From a checkpoint of a small mixture-of-experts model trained on Wikipedia.
Training: a variant of Muon for the experts, 808M tokens, 3285 steps.
Below are experts of layer 2 (counted from 0) of a mixture-of-experts language model. Rows are named router (the router's row for the expert), down (a neuron's output weights, with its number) and show model dimensions 0-159. Each number is 500 + 25 x the weight over its row's rms, rounded and kept within 0 to 999. Numbers have three digits each.
Before each expert's rows: a language model's description of what the expert responds to. This comes from a sample of Wikipedia text that the model never trained on.

# expert 62
It responds to: Nationality and word endings
router:498491509534520510544517523491513521551441459517510460503554486539509521505481482466506458500507511493464486494495458510501515494493535475516470506471530503471497472505510478451498489549526529518513511513482473489481506484479488492541449488500471494494520537470502497504487502485487463520484429518474487526512514477536478495492477524506536475480531509506506484485479517546479500491512486480505493502489482505540519579511469511549485504472528496488448516492547473428499490513512501
down0:492486508531531527499467430484502474494491495490468492521487500527542502480482496526496494488488484495519537485486510527513521478492502520459495482515528562493479511457533522478490496462512464508493472531491515498522532518493449520500503483525557432470481522510508495507470518525503518490524484469503446492485478512482506500539501513468484539517518539458505496499434544500481541466518465529511525453530511507464505490449540540504486508523486525512489511473499485482517553486500490
down1:464543517513490474476487484501515479525485485517495493496454480495483503497491515489554510521561492464477479498484537515525526513526474479506462477482491523521493514492525543459489489495498526488512517485519496481506497467515482547480522458475466489477516523536478491492422532510525467476467478479491537480508495489479494554467530495470481487497499479508503557483538459522458492495520489515527450501509555508526457506482527520487499502517479542452493540491512480445518517518486506
down2:488515484440492511461501514498488518518477477484476488520500509479495529499509511495459462478483494469555508544487512508491483444508548469504495521502516544488498525468522505490473533556508513536519531514494512526508518481489514531513468508471494491507493477484490511476449452487492468476460492491503513460527522507513537519487532477552511484524495558528558450511524497469527484510502510514476483503446492477504533493484501485445509480497517483529526517509483548503431474486501512
down3:468485518582526494495459467495465498524528476489517448499514498485511523495480508455459482496459499459519534474489519527487506461517531519489448532481557539478504516554500489494478481534483519488448524532518485505513512480508485467475493463513478489492486533514546521514501503495506501504511475510517459532478512452471494505483496500494519481544544497462535489516479494515552506465556502481502513473497504503502501539484483565484529488505461480534484512489508501515511489496496511
down4:494444499473497510469506484505443500491507467526537522490489522541516525497490534498513519493498509509509465490483540462506520495500484469504487494527450506458542512500547482498508464516492426519483482554514528507530504522520553514486479490473514494502517498523515493517532549512490494436485535524531484496514492492479510526513473556524501483502474513526436459486466543473501446517513496481504531538536514476502531538511517489500453504480508516512524516496487482488504506519540499
down5:514478522525473548526465498501514500515483468529459451524478502506466454461518512461509498498487535467465491473506537554484508482527538458532531488483497532443457512517516519481470497490519470494506476487466515460485501520465500505534551505505500510496501495494473496490474483454460493471463509526491511516495472486495460524491492479491513485489483510486566479487470504509497509523517474523524486508539488570505489509511506479469512524477539537519499521555552500532496492503516490
down6:511528472537477485490455478533485512493473501539501463524505506503508494503508504487535522554467529489457491509495509507531480524530486466459475477496517554489463495515495521497473465524462505497455519499533510520525516501485492511476496515518509485523483481489495422485448444490506507527511500496519498454470480497519506498540507458516530475477487507510515533514480529539520505513524538480457494499452525516503515504502463465465503523489487536506486526520530553495525484548437496
down7:484508527501523510526484490494559523478544512534516515483492470493510465490511528502455490544513487460478501469485490528472507504503530539490537478539484468524488464501535519495527534487491477478458418510499475516476491499495474504502515532528485511480504526529524480484544511515511466489501501502528504531472466458545532515491583522483480565509464507467509497498551501486485503474508509491492535479490500473491484517501501479522505478479513492455490463501444491525495481530502477
down8:533476517461506495513516523504491486470502548491556524495502514526481558506483502503472476515501506504522501552520511482460531527556474495508517520556518498515510524500516475536461499465491490491470519490522458483513545469516521490487484510503518518491507469452522498498555481467483530484529523535519511480541503520493481467484490469507467553508482518532515518516469450515505475536475473489504531494502493520495503466490476465525497547502490506493490489491485487543509479479563434
down9:524522492474513459509486507500487490505483513493502496501516502476504478533503507500479481523465482527525487503500456507539513523531500447509475538544513485520503544480523478525510560543499533490453496523512477515532485489494477502473500499492547471512501498485475469422492542505524550486455496452516513498521441479491503467459532522488499521532460482507490487496483552502504549528508490574498508481487471494494485520474470534518515516477535510488525469516506506499535531479500521
down10:503536459509523487504506506497485463503485496500515486509524489492482530515494509494423519433501485475519507510485539486492515534507462449528439509494499449475501519505444546486478520494475516517537494507467528511505492495489472500491502505479533476505499481461505514517501508549463507521482523514516461485507536540464435473520502527487521485474543480500511456515517500448491530483521492519521494503469501535555462481452532506535504509506500506484471550522507504480497532499520500
down11:452496473483511493550490500486459520521519485511510498533495496527476535467512527479511475489522532518529454533509571514523496465502511552513526497513499501487548532518462442478484511517509475529535506509504514503506511477482504471498539511479447500472493485514469525531474504484498479471480473443497481477549503483505551504489522560506474513484534517456516479464499537507511491449544474480492503523533495499485519506511530521516493498507484503508500487472537520494467526513547532
down12:501466517510523526502494490503460529482476503499516544477545483485490528473482513482496499517513489488508473531541522536465460470504530472477490548466478498520526551446502474492511516516503492517492474467460460468512523509463529504496469557540469476501527474452540522523514481522524509480500482569505556532478484473521504502478489493536496526503503476479469513546517529495499490487477495509514527503538497480463540504510507504488512543490524456509519475518474461516519468496471508
down13:485553487461459546475508525497476514511548496505473482504472473487471489531488470455528540498546502496515511508511537447494511455538523496499508475475522577517503444498489501537516467525509510492497533420504478528495491497517495502516465504492483545455492506462496471494470490465542469488509531496495501478513489504488448498496490502494504523497533498512519518454519472511488499523501470490494520510456502455489506490510470469515482462478513489447515501466498525486504499524520512
down14:430474541502516517507465536457514522506496508498485507519515496530493533485494509517495513501451469519458474502533501523496516493482536477484499481509480506519505469510468531480505472511528489521487485477497481459473525502521456497557501467511505482473477525499478480480463483508487503496484522478499566523504510458483487466552522525529445527493498523513447506504478479485468539471478474464496475513502495529482523503524465534488537542510535529545506463514529502474536488464541503
down15:507441527510519505517473486473469493495500536462517535532481484516524491479489487507496467503498522465495534501502492483458532531528460518475553522477489499501493501477556480508518515496508510499474537507531498524551525458511538510527519496467506528480512518502451472546459526495466488475512509536506488464530503484486514527518495489471505482458543459489469528520483508539504495482454521534515507530522538477499522479549537453521524520458499490497491527486471482500502525494471551
down16:504523509472507472428506490500457546557506508476497497512507498490486530531510491529485501506522491531510526478452511444501494542505491491530497517508485484499474534541559482517477492479509545504515512528520528501501523471482474525527451489494510488501509522484491562490518471490505503509498540454476515478528488517500503516471516547499519523468481467496537459477536493507492516493532483477508460517466532448472507481537459488530468518497517521477511470493539503517524487516458545
down17:516538512507468456505470504497508478497469458441498511534525500515518534499501483502484491472550505523484481520507478489482509510479490552497460467469475496491517471533478506477516516460508496506528474495467525468525526479529503471477545451484502539482502479554533482508499513485466535524481465496499487491503500499518545523498557505489485487549484501546514473495511531505496512544542523475507485521487478505516550544531487508532489509499482487478525463490548478530495512563518470
down18:478508513563495442509491498474515482479485495479500505503508506435525512500494456492459507526526525519475519490533506527504526527513490477463509515447466491451509514498543500465442520498543504510493508495472536505488477492495491509495463481560446544475531458485467481504525504498495557488493511508455509510478536478492509489509516475479529506466483518495462497533483492503481516502513523491569474507450517490515487500523481521523499490496476544457475533482503483481540510497515508
down19:460519478527482445489491533510483478511494502491515475461529508514508519472509522467487466477494489536485502512501501454463515531530480506527515453486473493510489487499517507505488523512514481509513486547490482479483518464534525462478516530450505496485444507475502555470479520473485498510502491482492467525546495554485567481535484541515506466506500526511546479491487472466458484493503470474535457489508508524536507483461482486529506506538502462463459503456462518511476499469500491
down20:502502473503477486438472516500507454485524531448478462463485513525516515509543475477513509516482530489520507471509523515490486531486502538528527502448472476521483494510483545504499491498497513456513486463466470470475474463522512485491502518495539495495515519465484481501495539514473489471503477458475470545473456482534510503473528512497526499475537539510484507489504487499455515490496502545504479517532455491544484479502537525521493493502462535489487518524523518575555495472483526
down21:535520520472479469492512525493513537499525554502532515487495525512533484545520529484513493483487491459522471504451461494518485455537530526489523527563489518534525520508455538505517466505484523505492467447464484506497481429524506475508464469464520487523508545523487460523488530490509482482519467473499460493478495486496507491440531500501480503527496474513522515508523508496476494524500534494454525479465479510466499516526524508497485446505498511462498490508469482539523494498532501
down22:504505506517511522532522479461493497491523465512513526511469485494433481506540490490479506477508562487463464494516563512539504477500526505501526462500503513527467511513483485493479496483458501476532519506522517466450518496492507465525496506493503523490490523505548535482468462512526492481521461529493477428464493473518536540498504468537460492514470483527478507508527520526498472518464466533521518521528498499538559483497466490539494502502488481509493470469545490491474463520514516
down23:481499483478499474507459504508476484520517491539542485474454485511474492511441464490525509500477485472525494484508501483478482470504486487479505479533462486526456525525482532566524541530454496499465478445537501494483468504512473501563490513460487477512507514488521487487517504532467492472498484487452513481480507483493544525515522457473521465471497517501532512514474511497505521463484504518504510473476500522460533478470514529508522471487484486505518532463472502470510521511537422
down24:489509491516503461490476467520477501500492485501464514470480468498539496477476500510495464537508528518509517529510519511502525537513551495482522457485515508480506500488479523489450488540510512486494439469505535486526500458490543510549514511523506530500500513487510443490466526521457488496476485492493498503465487487505466553479446512503517490503525516494529508528549509487513544495520528481521467424529502519517505491478485530480492510475488465455475502551484481534542553503526529
down25:488493486493452508476492519490495469488495534515527453485573520477494533483502490414451511491514499507503520515491481510480509534532504512457472454514497481468514471503543439482508454487510495505528524499477513479516513496489505487485453513504517491471484483537505510491488503510514501489509487505503505481548527489481519513517530543532489474529551459489484473470473494462476510508515553457501512508459505492560501464482503479475454507488510469530521524478524538506531516491532511
down26:526507544467552499497499512499518541527491456552470557493458493490495532452504501490505489545507525485489495534544454498530507501527486498503502492492535490495512519518527503481458473523492478526556543498471518540526529462473531504501477501521514491497517508488513519473522492481466478512444512495447465486516502486517461538480511496506501478524508519544553498476518527497436519526505497491512478501485519508503486518477507497467518485519507503472494485551454479467456494528485524
down27:520519488495524492516492519499459535489493488524526479501516537496474484495506469539542456482546529545481522504520478476525564547490491510528473500500481475535547472468545503535508548499501502475485481477495514498530475499458523495482526509460512466500538522503500503506492452476481537519533512515537479462510494515461486510510517521530526498553491520533484502550487488488537540500456508527527459486488517520545469520531479484499498506493520501499469500466456527510500472480513460
down28:558481535498478495498496525500489506501494518451485492536536512484524566535506490532511526526528473508459502446481543503513497468474474492488509489498511493484525458519501500511498503549495478528538517515459470467481515485547513499492520504521530478460511547485492454509476487491521518460507526510480499510507504551501499472461523472491463466507485460505495531530478527488516489476486533483462529492509527436536533517556545471526507500514512504532475487483519504498466469490511487
down29:555526529507458467483511543522506483464503504492495468506488481489527473515495505494523468476467514484514469519473508491524511528508485482490513530493458498494481486531527503493505460513507501491469510486512491520524485488473467475534476544499469505464482505494483492514495548510468471537523563523498482542511477501506525524540514494454542430589475480512486531515491495481483492497518499543466479486495467471512495501538536509477501468467522540476532507499486468523542520521505464
down30:477521500521517474496542512515495516522478500489539505475513506492471494497525513486520496526529509505489506467569489480476495548493498441526493478469494479515523494505575538509499474504525511517480469473482498497510488502519504524503514444489511509500471481537475503509513537534484481505504529500488548519510539477518495441521531490497512528449462565485473467470488457474523504537502506469511478511513455487554501498484453493453524553517532507494477516526522509485532480489480493
down31:474498501455526516488503495510550490488506500497474496513471532498472503508486487521484487486485467507500525523483530512523499499542493489526521487581471518527540476511551514505495525482461487527508510506498514505500537495506512520530470513551465513455510502550555498515511481473521532498513504529476514496526528495465524524448456495483472533521466514503547473494494518534524464526529530503479488484490527469501496481456543480456545484509487488475491456516517457512521476456512544
down32:483476469457559489506468488475464470475482468465545496554491500474493526553516491454466491459473521483509498490529514485443507506503538491482490532464525518509489549471481491542493510493508514484506465518501492492518558505504495506515473490483509508537469487472498511504469488556478511501530500483491493439485502497509476516523548547488506522498495496507427504472503515446499481500499507537489492461531529503509521530493474491528524497537485534512520496507509524463493519467484527
down33:524502462486468554537465479508531523497477457536508499500484536541446513490455510515500505538511509481527508529492509512527500502485492513496497502470491525505538471472538506525502493476485510485495514513523500490461495532503519503499518503496443517463510518523500478471493512566519463496548520503474531500567514524526472490441437503501512482494499544479490496471474475497511509490497445492507494486530477489487485514427512533488500467513470500472468491494508457533483517526507471
down34:475484482572504542502487497495493492526426464507518498491469504489547491510526498455498486499502530551502484520481479476525487497482517502514554472493495486516481491475464495521467491499484505467475509484512488487453490534502527511515570454536492531517500481477444483500471505528472498505510502533443451510492526482501513528534493530451508552498479507533498516444505470495488501532532481498508490464530500470521490510512470530525519505499489498517495515523479519528462465507478482
down35:473480483449498480523463471471462468530470492521499472543490486480494553530477483505501480521492503527451512509505447496472511480515484497463468511537488504513485511483543509519516510532463526532446497508503519504488510493468489506482478536445469486487472487510506538508556518470497511484498497505531471465527489491462512539469463497486545507508496516503476470492510505439544476485515563477527506480481501477494511501482504513464513497485522547534480479480547500474522526533514516
down36:544565493523464529508523500494467515496496496525505516495486526479480549522480514505540538488511537491487524505482483537527474480499505512532497540556509491503464551501543518488511478540483502491500502515493500448548473480531447504483517507503484499489548515487542497506478504488483451491515530509442484463519463546500509498467466527487513487524462532459484492472512475501512526499519492485507531479496493489519524488486494453481517499463513535515468449504500502482495530469506443
down37:466483460488448500514526466480498476475519480552541505464551514428484506533513501491498512501490515499525474512506514517505499532477492511507494550526548487516500488518512500519472497465552563488508512483529468499499506522521444502523563501493480514486502498509528521509481480465514513453503472557496503524551504489476521482531495488488505555504504516474503529484483534485482469501500505463485533502487480517546533499507492467516526498531503529536480470499533503517547477517495527
down38:510482506503488483533512494553517501485489496487511491498533483501473514516529537489506501518509535509519554488460448535514488520513497503532481504527515529521502451537484445510475517502530521470499488467498526491457510489486522485457555470527512537492481480514483509509544499466476513505533522441503499521504460481438501556512502517516534508467475509496528491516554471472485508473529508509522531496468527493495482498499484483515547520480532488500451511493503543479549509505556486
down39:493498459522504474520494490508519485479504520512478523530503499467499476499499531481497477479523535455519545477519491488444504471499495486472498520468496526529476517503472522455498498494490515520490471513466502477526537504508515520505521509566488505504486458468496451520473533513486564506481473526528492472465504482495523455503547466455505474511481480503453503524479527519534473510510515456503447480460455505508488470482475522503479551499492424519505505478512537499467504472496477
down40:502515490483491509483506490480482517526491496512475484541465488478489470468500513492472455474498488481497538468529522490459477543450479450502496508480465531504517495484573500511520489505525480488494515552498513513453521525489473479540462503469446478504488512452541545528474495481504494465472500479519545478505512480505566488521494510508480438502479536537493493497480461513489488516490498543500434497520506492529530521513470517517494482498493498494486560506526462496489494499522501
down41:458506534520487452510472498496496529518493475543506497510492516471471523520469474491536452491478528539523497500520473476502510531464458507509477483545476498480486514499516522492532478488452506471495470500526483539512471485507488485483543503534505523488496528511464529515506524558483532535536437482496484510497525537490505506539502529489506510449502547522455493437517467493508508483522492494473527450513479531521496519494542484513487474534492510499489498447465490516492542493534481
down42:498487523503474475456497532484478494493497505484495441521538500509472464486507509465498484501458485508476471508507496525497490486477491528473504532522478503557471457523458486478519512466491560462499486467468520494483506538484496509478525465507494498496531495512520494532519467472533497511461514523494523486493475479522542455506506491482505451449495486511518509489495505496476488471498529550521499453528501528455500537488447435511508443504481534547523502503465501495484523511470536
down43:494490476498444514488475511498500522512498509520524464455490492462511486502533476498494495468464514502476538505501529494474466508496469516477485535519500554521501505540463517476582434534537461518470467513514512542502481514465515515474537479522554522475494521487488477525504509523473514504516475527523483543499498531483493518498483489467548529475482524508515511521492501506480502509516472529528480439521471478516531521460508447487479486507493510500519533523464490468516525487528516
down44:530527472490432497534518515520511475464514496459493459475523507510511505485499502530537497469517481542505501504486480532503474524508460499496507501495520455477503475509507505516479492531500487475535442487543542513507494494478507504478525537490465485531552518463464485445485486494542515507470477530483493569531505495487464485482495485465492454484502528489499507471493471497463513492534539518489541498478485526536502464466499455505478496473471489471475471491519473556517477522517490
down45:452539441531511495488524507515489506482443505472493489503483510495473459495492499497504503475521469491504525475488493516457488528498479477484494481484504441497429485500514503511537506503495507496474486479502497547516495519517520502521498496495486480517495500512508530528502517467458481560513479499509469468520440521485503536496508515456528455534496507473539518504442481519494475498501506468470477514503524516475453477562498492502500459553515497509524512493457565511454480524488522
down46:546488482501469506571466521549503448495476503511479469543526518448534469498491491508506523531450526505491500484498484531493507480517443487515496467489491469474496500518528511537474459526537482519489478468496534478534479517511492464478481517532500503496522528491459493492515516438472511509520523493523435522512512507517475538463498495462520497487517498497518479489505491450524479462517474560510498512497495501521470474486492487507493532470501532494498468466472494537504530535523500
down47:459468523547469506493496519534497481489436518503522456467493542492517473475488504520554548504507526453471518489489535492533496469500479503510496469501510511497479499469465510495505503489565487479570473509483475477482496535500525488486503538502477464499504519482488490529512487532510478493452542450490509500541497445494499483523492521520521542499537546476513513512499505492473497466505485534508505483518513515469537533462516479457468488486475473506478513476525501478489532537528503
down48:482561501485480489529505497519513507518493504474514502444507521484480515504529518527559492537550473581474505528501442492497476510512504512534479501483485542497513491557519515534495486549492500485471508490482528481495505502506535521505504500540492512509487538483510471454486475539504509504485489484519479541501502526514519472521507495507517479490487474476517529515512496493454494522537493528513488557489479508518516531539512535469499498549504491428478534465496463490520465542474485
down49:528501471486488503562493494502466540533528458538527516475494478512514527492496469521548517500533544522536479514495493499491522550471506529476507469503515489495517464519444487495547478496452511452530490507477482476497516494540518472450487531494488502445517503490506499464468500492494509473510509467469481497493515498438473506471492546499494496491504561502476512491518485482509447511499499482485508474506503514494556515461511482471473512506507474443492487456505491520520524512465538
down50:490528510543478474523467461469499517495522494525513472465520480492469492485521460457511428496438524522508484562536488556469488514504486494516532516489493461493438502502479510511499506534515512469503489474544480572492503509516533495475480517538544504507494479496481504455503481475512508509508511505466496532519451499491520483444473538470526488494501530495482484512518512503468489486511525478496487494511489487503510531525504461479533536509547485521495522481500497540504524482539514
down51:542488533483473508476539491511472491523511534478456520518493457522489549515543492482514521508516508482515458551458497521508510512456472502500508525465503480494519479505495532489497520519463486528539566511486480484531449462496508477459503526515540517503521504500498464443506501459495513494505466471500451454515508510481507509515512499529489494536517499492508527508498484505444501489496496512522532549517475540508439527561480492504446493495481525495512492524507484531488463492478499
down52:525507508484508502524534527481459530525467506514496520473530475455515492506537533536487508526518477481507494489500523492560521464483504452491482486516460514466490486500465485488480511462472465492485496509521464471509517468495532511493491482443459494498500525480499501461543502476487487520517451483487461495526527522540504498534527486509504476515525495549485484527488482473488502504436548506475528493484463472488526528465449505463518505504503555504500490543495466494518519562490515
down53:500473485482488482498486468501517516524468474545527503519498473521479498516496475479472484513472525489472487498479519511552465446514498489482514530521446506556471536460499516476508546524479479487516548500509491488487491505482500490523515462503541444529494502491509542550474470490514526465515474473490525502476469504528484505535524508522479546510505498495492534474525518488521473566474494533479527454538491481467492521529514501491508444498473493478525498486495478515555531459489520
down54:486510485460540491512534475544486555496512490521533524499482473483474491471508504501502505456523491474540506465502491469501493526501519469517489499477503439501525526489437509534458476474523515504525453495514514517493549466471515477488552530537442502519498485512483503521517465499507510473473506470519468496551497538451504526512528536507516479507503527524503504481518505527514523465490472462540468523500503501543521477485510479468483498502472495473531550507490483500503545465466486
down55:526520462539460543510497522493502496492512495504479479499470508481483446518495524480508499465508525459473501533498501535473474455467490517493483510516529521482498490503471431484523486498459516476495538436519532502503486457556474472479495474499497506505474497448477500482453497476505535489530518488524559490516510536479464513463521520458503460492503494538522550490498482492544454497508480471505495557495510493508494512513524536499480504511491476500513463461517529500541479511509496
down56:517499432494496541468499516455535477486514568473488485472486463486530453496542484505484527501519495526475479474539519502506508470491485504521493527486530445560534452502510507526487498504519496461496545534511512504478500453473491506501483491521466515514478496491498489510528488523480509517502533494531532506472469497498461457530518512478498489516511510523483519512513532511503520527531530560484517521483489530476467489529487539459534496483519534502546553537490501507508476482468497
down57:526480478526474545474540418466554468455495510449457522554504477512516483519553499462515525494508471511452464452461504527459540534483490534500525513488501526492496539494480494501486494506514478515492499507495470478513512518490522520530486522473497552536491519499496489524501516518480512458508480516545525504517507498473522494468490472512514517455503489485539466493450492518488483489488497488519493508519459476470546513521467492498475479506513538512496498474533512499469485514494516
down58:528506497521483523518523469493547513514543493496495476523498490494518459507498544506452491459438497537480491545515498513508486527493527508468510546529499449494502526528421477502528515534494529522495460502512453494509508544477481490492500503484478487506510522479476493536488508520498466497499500452485492481489490447517519459517477495506512514466489486545496505561516493500496463519491500509494463513474482497485502492454466521504495486459479465485447484532527528508491537436521492
down59:461451472506533545518500470507515527498519499531505505532478538497498519501498455524507498507497522527500505487494522533476544498488506532497534450519495524536497505526495477524540487532507505504456558486518471490472542470537514507487485489523502546482474493481498522538522512489459531455454527544456496512512528547510468501508544456525540482569498477520469535533474497482504448507487518504542500532514523502496499503517497516536487485520483494545508516514491483488514491502507528
down60:472539505495477487502576478511499456497506497458538472484567486504494485508485543515461492484477523488534501457482515525531504511540487477508468514477519493462501470493502518500474530493469490470510561492452498504519488509493480514510527500502462543498488512545478552499495519544495512528518484504532493521497513498495508475493488558450509537524470501498463478470540480462455516508530541473482501491481517506549481504505477461486518511533482538529500484490512485528456502503500485
down61:511541523525483493470472476483467520498512479511463498498502506501496485505514493481483459483488516536487499515577522504502514511522483532502489467542514465442504536505538494483508507487532483496487493531524491525471466461458546516527491489507551504523514461511454501508521521531489506502511501504471534492531434499504460504477509554547518504514486543494483449510498464550479521485509522530473480482487499504512515478496464476523497478485517524548484448527502517543508479508480537
down62:535526513497479488488489504508515495484511492476469512503495513497508522504500486541459510514527432481497474541483492446513520502515531483467485486487531513505488561581508487485530491512525530505494523504469505498462492531511486468523490497509517477491477479515509470491520468492480477493423471480532464504474450515514454493521496496522458495507482518518491515501488511474442451502453446517478467480484479530456472513535506488530483446528489517495495512527486479518532529500493482
down63:517485511520456498486471492491481497494496514507455484514475468559495440507509504562532510504497451522477538471437507538482485457482473461510513501514478522518478488523518536538476504479534505545472464511519475479500506526514521504469520515529502498478498543544460550499520477510482513516469507497550526523507496483508491475501478465470493505498462544512530493519524485530524482537494524498491523504483483532483502480483478529474510470479520519444518477544504467497521489535521517